Weights of a small mixture-of-experts language model, trained from scratch on English Wikipedia.
Size: 11 layers, width 128, vocabulary 8192, 18M parameters.
Experts: 224 SwiGLU neurons an expert, 1 pick a token, a sigmoid router.
Below are experts of layer 7 (counted from 0) of a mixture-of-experts language model. Rows are named router (the router's row for the expert), gate (a neuron's input weights, with its number), up (a neuron's input weights, with its number), down (a neuron's output weights, with its number) and show model dimensions 0-127. Each number is 128 + 32 x the weight over its row's rms, rounded and kept within 0 to 255. Numbers have three digits each.
After each expert's rows: a language model's description of what the expert responds to. This comes from a sample of Wikipedia text that the model never trained on.

# expert 5
router:152090140156131133133118154161128140104080133110096134124119121080196095183119034085087127167092184127137134092089146133161186140081103121149211118117128158073162130175243099118104129126078181094092107100116118126085133099162142104109142137125121122119105103148140166159086098100102133135124114110121148062124128170096109083149131179125101176120132078094127105168157191128154104140130
gate0:118110095109130117097102159155130153131094169133127132193124173112142130088146108127085071075117069077150102079072117138121144165138105149138144094142109092115124180109169142173123148153113101111120135123139146133095142124157130091127098173124089142212096127197121139109167051134128112055108077144101131131114132190109142025143200170153092177085139082144121147111170101116155084140146
up0:112160129145123181182149094122158168111149082143107113112132116124164126149158132136160125145138092135141150156114201117123169129059115138108035190074106113131116127131166125103105102111123140170090213103162136090157128117118179218049142151109088137182141107073125167099153149145135167155140191097146090107114190075110174167097116130128142109154155106166108144174128125157106118137163
down0:134095174195141095086142122126092120139094107045123102083143081148173123159125150108146154148127127100160088112149108104112123113132160096107103180108123151142160106159138134105116153140047148130151193139118065151090096130103148131160130129121174147131104122166135059135110166104166149134058123143115077197098136158116106105113141124176197125167103144102169033144176129067129093162081
Short vowel-ending syllables inside longer words and names, such as -ti-, -si-, -ali-, -ini-, e.g. Am-tra-k, Excel-si-or.

# expert 13
router:127086125151139152152088154149147120135110117076127126153123103084164090160121100131092122171102168154124119101135156167177167128063116160153196098115164138097159156170209094146119110133085159131080131122170097164109170072184130068146136016137135093108136078139148141149048082163087137147106103070129165098106132170117116081131122141140171166141140087117132119127139170127178093128127
gate0:152089135101168095138067141161183109124085165114127112170139124126160100095175100156107139119100075080157082085099123115124195141114086141170142061129128125141116126101170127181131104140098111097103096145138152166139176129125077130149113151122122120153101097186090171088155068174106135071149094120059188167142137142142146052157138144134106148116124058126139149102166050127186100128147
up0:096151136130147198135171125094115129109112128114083139082162153148149109166174157153164115169093093101119111194140209125128107119078133082139094163116082100090136122141190141103141100133135209154101192132152106108164119112143169217074120163130098162161124135065135143101108158152135149159127152056123101170167169110110146141075108118084165141126173129149094165152139165153102078159142
down0:109091147135134073095064129125137150155120129060101030145108154123198084167128161128150174136148168113098117152142117095130088079147121085099126160099115081118151142152152151114104155142099166120139212114096091154115127081110166142100158101115171098125159151187104093124112173112158114118038158133120094168067115135126100120119158150170173146134114139075097041121150119142121144149087
Middle or stem pieces of common words, often after prefixes like in- or un-, e.g. in-eli-gible, in-hi-biting, ve-hi-cle, hand, care.

# expert 8
router:140092149174171130128076105141189168092100101146112124094157090123171127122156136116144124119133134114126103153137166152129134064140084126155152167100108141136213144182132092122173140196153138137078130157128158106172137146172122095172150133084158117096083114134133142136111092091129158143096082097121224144135120174115104105143191213135111137169182097094150099178154194133158077154159
gate0:122113112132141094133135120139155125138091135152131139173139114112210091089155150134129106108063071139181119105141138131122147112155087099115139073124200156120134115122149155144123138158109086102086097117129096131144161109130088163149113159119123162196065131190119114069134077175121100098090090128102116168140162143071113038127111161174134178100072127081107164098183097143186060114084
up0:107165123111146162175115100135166148114109126083118142093140172131142129184114158166165148150120103125148093141130181134168135165085106117151091161119092102104093165109179082130102126140109145159132192138141135181068130147117179175074124128071099111101199111061114189124136133195118120142166205109101126108147146062173156157082077112122163158110200091147117149156155121121098102135184
down0:147131203146156101159117107152076140174143171063127113135133113099117077153108131125101150135118123063128087099163073158134139100121156131074148186107153123145153112083142117123117112112074148106148150151137124121139144183121184106145123068167163093123150161194133155120100138097121101094117180218162123153088116124222121109106151129168215167153105151107156108118188146145119148153075
Determiners starting a noun phrase, mostly "the" and "a", also The, his, its, their, her, often after "of" or "in".

# expert 12
router:129059183131112163134141118140114141094119150106113127120152150143183102143150066078143154169125132143086117108099135120092160137108112140164191102061127107081133117115190125125131115212114168125125157099149129166123180112161127049172165108131160079074127111139179141142045133095070118113078128061082145127095169155107102115106168169164140190133150067101113137128144159116152091137123
gate0:117119189086152143128109153202192099120116169104134118124150132134131093131138120160088127096138071111121117117114156154067187146131084103168137088138147101114068153118137137127119119147096084127078107127166096104135180130147138105156116146124137134156125063146150156157153054151096099070089079135050162092160156204084089106178178177135147121116100104092097160113175086113117084075143
up0:131172140145158181198138099144126155136138102126106097106122111113140095156129190152147085150095092136146153153163178096123157125071089130106068154108067148127111097123144144114164089098088185125093197153164138101109157177132131182059134105095117144101135103062131133075126188173132165131177153084167047133185176087128151139127122173093158120105143100130140106115133127174143081101158
down0:105133163104143085112100164151097145173094074105190140153125126146146063139121130119155093110089127073145066077157111146157102071161151110059110141082142150152134091159143114092094143160067187130160213151124093106137123128095122152118136136134166099122161109126137063191120129119167173167051130142151110163096109141105143094105115122158157100117097137086166072204110093170133110139116
Single capital letters and short pieces starting names or words, e.g. Pse in Pseudomonas, Z in Zagreb, periods in U.S.

# expert 0
router:132089167134114115173101085131168141091138150123100123114168153104149057170095107099116134137119164120168145160132125134115108087154078129156169086044121108078160160141181139105139159157091156096091109148150097133137086076162118098143107122126131098080094096147138133142066132149072158148105096092146140148105154158072141121119207164106116200105126059114154138166129232093122146174134
gate0:177073164096160106140150126123173118141118150137148149133157189141152111066117091158118107086098070072143120098103150149115161149160116163136166108150139111102064136137137137169112149194079125106118123192160122191118115102132097151116122126120101118160084115156082116100145057117092099101128098154093133149089156120104100057185180188137078157129112035121136164141169141126167143110191
up0:091142127172117189139126119137111124126164149125109110109121160127129117162139106148172074153125070132165132127156160089206187122114139114131032112148064157153120152136201134116133134104108146132064191146109111139149149136136125140081134141113111129120119118093184184103171159182138150191147143062155097135170117075100129158105066161098144139168160091171065113172167108154087100140167
down0:098125151140147107157102169136128152134097123057149099135131110127162102169105141132157172103123145120113070068134113100148062100140125092112104190128124110088181138119169099083130118148057165095138186132108113121121090114119126177177144112149170148139119117150141135167113192158159125094083132169140051180081129181137119121083135162141160139189131127095134030165185107121105075128073
Word pieces inside non-English names and places, especially Spanish, Romanian and Czech, such as Cádiz, González, Universitatea; also League, Cup, University.

# expert 2
router:170105144203100121124079138124137125089095138155130073119178124151193142148170133119108096151143149129137130140090168120113146118075106157193142122105117117143121154152141078092090160154074116125098106109160155075196089137171172090169129137075126128047090125134146118114111117098130155130131128079118229154086091167128094122123132215144126198145158147117120130124149204127156109121097
gate5:090147137053095113157145118149150093133140130122202115149181172126142075106062182115120091137184121131128099155124099126129111136139132161147102137107144132100146121068149165127109119170111126113104107177168115105127168115141151143191067107149106117121042127131078122126063132160177164135193142137158124106104111137110114103129100157192219120108147125176148084133183160090103086150196
up5:075048113136134072116094151141149160164061045165168070125135112116073110095145128147174164152136161142120106053133140129085142115127177117136122136150113143104129169127097100092145115077137111146143133113166174143129113220099182123124111139078125118152139173132128164106154085061174144110118100079128159108132126117179123094109166098155065098094113137087134093170110098139184126085149
down5:114131199103097128096114078161099109123099189132195128087124153090106143185115112124122111144135078148142062125137149087137123139099051138075154138125091103124169069091176152096149140146147132097125151125075166138112169128136191173119123124152161146115135045188131160155090117122141096136117140057123178147134142090099161083214092127105092179145095126159149111148137154123115091150172
Sentence-final periods, line breaks and the = signs of section headings, e.g. a break before "= 1989 Molde" or "===Line".

# expert 6
router:169112173190167132160075116137149136132115082093210101077157104065157144153182092130097127157147145101109136135112215122129148121105127108200127159126099134130108190130136054127177106197116133139112126156135146125144131133198096110172118138090156113091123112125137141095093136128062169157101143038101181108139107194136125109150146177173175124086137102137113118133137138163133118110105
gate5:125191132114144119165239104175133075129131132087157136155112153157121142096074178159116178131152150181139166204167151067106153142105158128168159118140155151151157104135114151147125117134097128104130200116129157081107122093150070077196086136139133125155157113151094140097083149158161150123152133100117123105112129132169137152181115141150137093102106121191188136103187159125066130160176
up5:123106131100119046127116115173171113102097109137115119130168178070142130143156112168141197101174139131099091123146102161127144149105144141141075097228133113174192174140077151169140120122116071124096205113192146103127139170117059091120115144095161100130147163110143146153139156089121120117105078103134183158153096123173127085133184064145124145135126132109128178124103152144134098093191
down5:135192149145164147119109097076116106105152170167190140117090168131110082104088079087112133138138095139094068106126179077096138161120106123102157094118078125114175103168085174159105099107100141144163165149077123155145124131113100201078165126128161109117136079182120153167141110133173126170136125070166124137094121131086113126131176060132169146175096104118138091138147142200086157190166
Clause-linking words in running prose, mostly "and", also "that", "which", "where", "but", "while", "because", "or".

# expert 9
router:163156149157127167138031107120213125117115106085094112086160153156134131094094077149137115122152159134120158068108139157135169076111154169127103144127090128157139176160138127114153127146093134124124119105141158118149142117146137132150188105111154132108117053157128159138092077147157177152138098093179154158153100168082131051137205156159182134168158069161115120141181143164202159131120
gate0:181133141089105151142126135115190101174148123109108129152124182146135122073124107133128095140105077166125124078119044084109121144156079136167115103145158105117104115136145126124132169119142138124100110130103147137150119139107154084164142152100146144149057091152162165094139024179121146123104092141084084171141097136103112065162163166088144119125121062163138124106220032124173154148117
up0:077129106146139211129113113144160176131120164148111100104133154121148147137136143149138098123098096133141158149146170113141168091133116106092133145096142137132107131159151182103149105135099173176111173173173134115096158085155187181092161119064108145110177129072163133110140200184142211163172198081133113105148132047068138146115087110080180152163130066116116134148139117120132136089106
down0:096110107158154084130141116156135130163074127040075069139146103110165091121101121135110107101096131123122070106162151160143095111140120097080058154122149150157173165153150101125158137124120148091130178118138074093107129144130135165144148103145120125148098109132121121151080113125126156091097137150236021158101107146123144143108141134202175103122109071100128073106174106130124201168110
Short first pieces of lowercase words after a, the or a number, often units and taxonomy terms, e.g. n(mi), c(c), Bi(valvia), whorls.

# expert 11
router:119089206143133149177137105135184146078098157167124120118159141089150095122115090068121165146137128174132172145101166118143198139097102124151189094090128116092209135148170115123129197148145215121102134135129134120176129173194106091139128086105118096117102067139157137115040118158109122134107134075144128128066136104137117064116123159129112196134181093093130115134139131129144150140104
gate0:114099186077142098076100103123142081164091125141131119162130184122122127066135145151146142133098095116176098079095111152105120173160095132163172090153134133117109142106160131176109087135114128122111108191123116178134154168117189124140120193107097139178086075170116118093094063128111148152077078151085158154120156163108164029132168162118113162137093116128125128067192099157182128140128
up0:120151113128138210130156098134139168094159105119129135128160166105138093136140141123168117142109100107134177125159191075192145128141087153138101121080096119100081111130143123101175077142100151160105171134181121105129140148116184173079194138062084145118156151104121116122130201119160119148158138068147089144120188062131141125101046133085146198162178127181130117180097104165131135139128
down0:137125166116118145108085157120136137169112110091175099161113135129155072171118151098149120164154147081130126109180119138171123102161145147133061145115196096120173109093123116110148134147074134104128182117207065123079116116142113143152131116158139115172172110177166055137142130101097086076046150172163046196103118122156113099066100159180169162138114126107152109121158149144127149103103
First or second pieces of proper names of people and places, e.g. Hu, Bur, Wood, Hong, Mo-w-bray, Fair-field, Ram-ona.

# expert 14
router:120125154178119144172101090122164146100129101129136131103138126097153091142136075117130127154177208129070119118128111162130154124126119112134157094097162105110137119140151052122118120203150208127102148119120168144121136128162193088172153090149130137089029105164170164144080088163088157158140134111162153088121123133074116117187196175123152140174150067157124148130153189166167128140147
gate0:202121117089116090151137115115163122144137145107143126129142137126122124074140117132130111155104080091207061077120126126101181131150137159161148103147090155168123143117148165133119111201123111096111140127173113169157115151102162108165090184082114116184109136157139140072151076177094113060114123108055139124128178169069087036137157162141118107092072078127123129109178078143152131114135
up0:093150136161133177165167121134136160121085139154100119124141165073139130168126142161173110157153087142198122108157206082137127148122171116124129151107094101140121135102157083133111125105096131141077171102151084114129168149145156169063120092145127137082158149079140137125095181185138181143139209150167083169143114078120147157120040130136146174138138074113122141152187164188151140138192
down0:136120157135097105156138193171095158171084124099124111120078131153175106111106190129135167151114114081153086070154097096122083080142096155115139191136097164129164140121154104105147141106041176147125202117147119152147103120081131103126138101150140110076144112127140054122118137096151137113092152178128061213121140139124157127119160125143226143144119064091171105162138117124113169143134
Pipes, parentheses, dashes, semicolons and digits inside numeric tables, e.g. "21.6 (70.9)", "10–10–4", "8.1%", sports stats.

# expert 1
router:161056134196136111160035114134157141149119118116145105132148098102155120140184115139131099153156161181126093152107161111115114129157081150179161168083102121101118160182195062103120085146060145156111138162159108090157131136156116127129134098090156074077121136135148134142104090096108170130097144033141167138119093176144083088128122183139148174144162119070107186143156121153135109144121
gate0:111055123077143118126123125152197134134111159184131144187108106114163124068113130151123118140157123174158109139114142141102151092140115133189176122130159191096090118127075137087076096136125105100113095155111161161148133135154106088141121135109116120187111124177136146091130070109107162053099053099077120172157127150112105051196161162148099154127102066125094174115130077132176082141138
up0:061133124144114166140092045145105224121143154090111119126163093106152091144151155119164099182121103132148124168145152120130173120135145075096024139081105156109106112096157152138152115096110131146065159170160116120109100095130155184083146139124131095086119141072128116110143172200158191127162142090101095134149200057142105130139080165133143140129148102167112148148148118156151129141152
down0:092125186171093114121123161116135139175090128103110101100111123145162049092113170139094167140148155069105075158151119085112092084123138085092081153093097124176135134132137100135139115154076191106183205110139108134135110144137190127106140091124135104107124134120143110154084104179201155143088182204152094177101118166144142139085128174171174129117097145111165155153130107094105131091071
Quantifier and degree words in running prose, such as most, two, several, more, plus he, not and suffixes like -ly, -est.

# expert 3
router:174128182242166086127078113112129142117172159131118119102118146161163124062161130157059138105128140171107167102068150137122152109130108160152160128081125094074130117147150093153102159146091108154085158098109155110121110146115139083147138144128141135054031083150138140128077122121113125140115145111151203145126092191136120084131137215134157133171134097154120093144118176119151120155112
gate5:114122133101086118158118082173121138095115124078157166103128164112136104078085175130121118129111111174108156164111101107152137142170117153160096118156165084084137071086122190138103127130115116122125080129129133142120126140124129149131080130135063110111118096124092170122074099204186170158208125141190178148068122143112099056153127139176116079119096103170176056152130170131080095126184
up5:047117142080157079150124119161116101151120096145076086142149077094085111137098095090177068124141149121124149055136155110170178125192187115116099138153128137153127190197069126088120133108148091080106168118113085136092137165133112108096091160121133134132195149129082148194122112048163120130135091120098149128121132103175142130163116112112173133138093122142140153149188134180169092141143
down5:120139165078105146131112082100089095150117141100151160110101143100069066203113085147083077194166063151119093164098191147149145160108123101103145086086097109150155111041137107101170107187140121131125115155141153129145113111127140136137144137124142119091181113193147142160095125142182114141103120037138158139112132065139138099142161177135103147115098090112129091155160123096058100124159
Line-start dashes, pipes and line breaks in infobox lists and tables, plus field labels like Born, Location, Genus, Coordinates.

# expert 10
router:138087214176108172120133106127198172124149086098103086115142113120169098113147116107101109176150156162136142147098164117121102129121132129157151180122141121089128154185138082148145115212123128136125118147172155098175089144157117117165117124044143152101096129137165140121081128131098202129127157113133174084115068184102129083146123220154167176112154121104105119149136186161147102147071
gate0:153116119069109133199135155149171183120172175122145098198123096150197131067100108158119126111152059129132103126117162161118099112161129094172111146111149134106118091111150121130148104123168109152139130179139145153115120138128160096125164201126163163164113101217095170093146092177138152096161099122143138118156125107111179021167128139134182169087066111125128110107144087113157119120087
up0:096122104149144175128137129127093198136075107121165127115157163079163112215119129137156092162112070148156095115126187092102159123130157135090083134141098145161135197129193133093128119113117155120060136112164086123120155116156145186093083128060133113111140119044147164150104158188108127180148177126123108140104145055120134164098111157156155164109152052135137152156146111172133130130168
down0:089155167175103101134095126138127163137096091084049086123150181134182072146105162092110105145120131128173117163141149113128173094132141110064129181140129102155147162136184110124118168140121117156152148130130040154090139132128124087111160101146136126113096110178137112060084142150105112087088203183117097199075149154144145100137146142193178118113098111143167095129136189158120122186116
Commas ending a phrase or clause in prose, e.g. "Born in Baltimore,", plus time nouns like year, century, July.

# expert 15
router:178112188206158145148070063136144141123154080106149084111149123108156096113191078139139128147129170149108159139088173150128141104125132120154153159096125124113163141174136082124148190165113155146086142145154172081134163155127133096160093105104099116072082119146137151167151133104097130162093142124125185097062105180123104074154163176122160152149143091083167098200148213144139120134108
gate0:140099104140153086087145083105144105152162119125121151148146147129165138073135081194137095099119116100153083110074124152101105144170104127171126072092116127111131107105123147133163129163119094122118186161144165129164117132125110103119149160082133143133117115183128206082155122184105140042104118126060169153129133125099076045143202156164156150121116021095150125147126096136117070154139
up0:122173127144150180191129148142146186137097153085095142075162139084141122155149130114132099107127128116165182168108219060190140143108119115132121177134121140120162158110211106123125135115093146153089161155140060096152111131146137212114083125138095128081117118036123123127113163149151118187136150105125110143155187101120195149144114134112144067106169134117132155163142180140112171114156
down0:115144147150074121108134148150102155149099149087102107119142129136200107136074150085100121128070130125150124086177102119139100071115171078097105201136110124099179148084154108150147156100078139166118153087126090114125136113126149110128187077151112121091142130160104080172078192138128138127102221186154068166111081177126131073144155106153200131095126139134153102136154182160121111171110
Colons after infobox labels and pipes between table cells, plus institution nouns like government, station, hospital, Museum, and located.

# expert 7
router:165099129205171105139088148136235181131109102140145148120148110109144147124145106130111176131128140086069116125149180163138164088114122091191162157079107114098132160152145091143145165215107120147099134099163140108180105134158128091138152144104110165108115131115144126093110129078131214132108140074133188101113098183110122115105150159137205187143155108102100082130152151141151077108105
gate0:117134163066114143172142156178126152165118134160131134176142124089159176091166084164129157145082109109134054114135107127165143143154111094116136081087175097158108108146156181114126154187106111121066139108126109155180113115153178136162066147149154126142101122133143182039126045153119091139080066103146146144127116144102110042134178141152123152122066082103156142131108111125163111102093
up0:095130124159117165156178120145172153137119104083157121138131174101165090128099184131150115131136109167142147146131135073115147118130130068147092150143085165128150142091141127143110110129121130173111243170146114120121129095174115187126160131045148114113172126016153131132112153189145105118163157122131113149123145052132127135107087110134126192134171078162144132145091138165150086178201
down0:110119179163073122130150115169093136157117166071109085092116159110200053134069155079162130164125107138103155166199118089136118152101140080134149162121152145105200167125155123138107078103125135116125195111128096148131061140083138109127169119106108079090153069148119057104097093137138097059072140169149114145121154119146151139121148180154122172107142113091123097128169141138107106184105
Prepositions following a noun or verb in prose and table cells, chiefly of, in, to, for, with, by, during, between.

# expert 4
router:138113159175102120119082128157194149062099121143127143116166128052172131084091086111104132131116169134107176160095120118177133108094111125127151109045144148095130143191206129167152114143070162118094134116138162116125140094174139139196130091154119137113086055153155103169088097076121159127121066087151160138111099144103119076117108172131162179156117102128117087175123164129097109162084
gate0:140132154149115148134126170128161115100098131103128138195122182099130131077135168170107096106142071131130072074108075144115134120171085116134149100107130167138084154126159189132094119166076098088093120149109118148118127134104141118142128150154124165181093100183097159118145078163096109045080101125112150119117140158091079078173161173128111180129110049100172183135175059153092125096169
up0:076134089105176169195145138159116133112128110127082139159152118114160124146099194164129110129123139114145102123121225131181178173073150115125068153148138111126134118124249136113104132147081150155118203139167149132126112111138147192066134127089126128148165142104118124125140171184105127169148118075117127198152165090062127140109122151109141143115166102169067115154115136109110091129120
down0:149163152149131138125131113141108160144128095104136069133149112122158141165102164102105128132119151076140123061194105155165121114164140065100147180133147130071181134121134124101134103122081154104169180113112078116109095142147167132195164151136099139149144103179140066133106181113197134129060185178136051172111135172170144107091155136170175094132117161079159138146154115172098073170129
Year and number pieces such as 18, 19, 17 in dates, plus ordinal endings and compass words like South, North, Central, 2nd.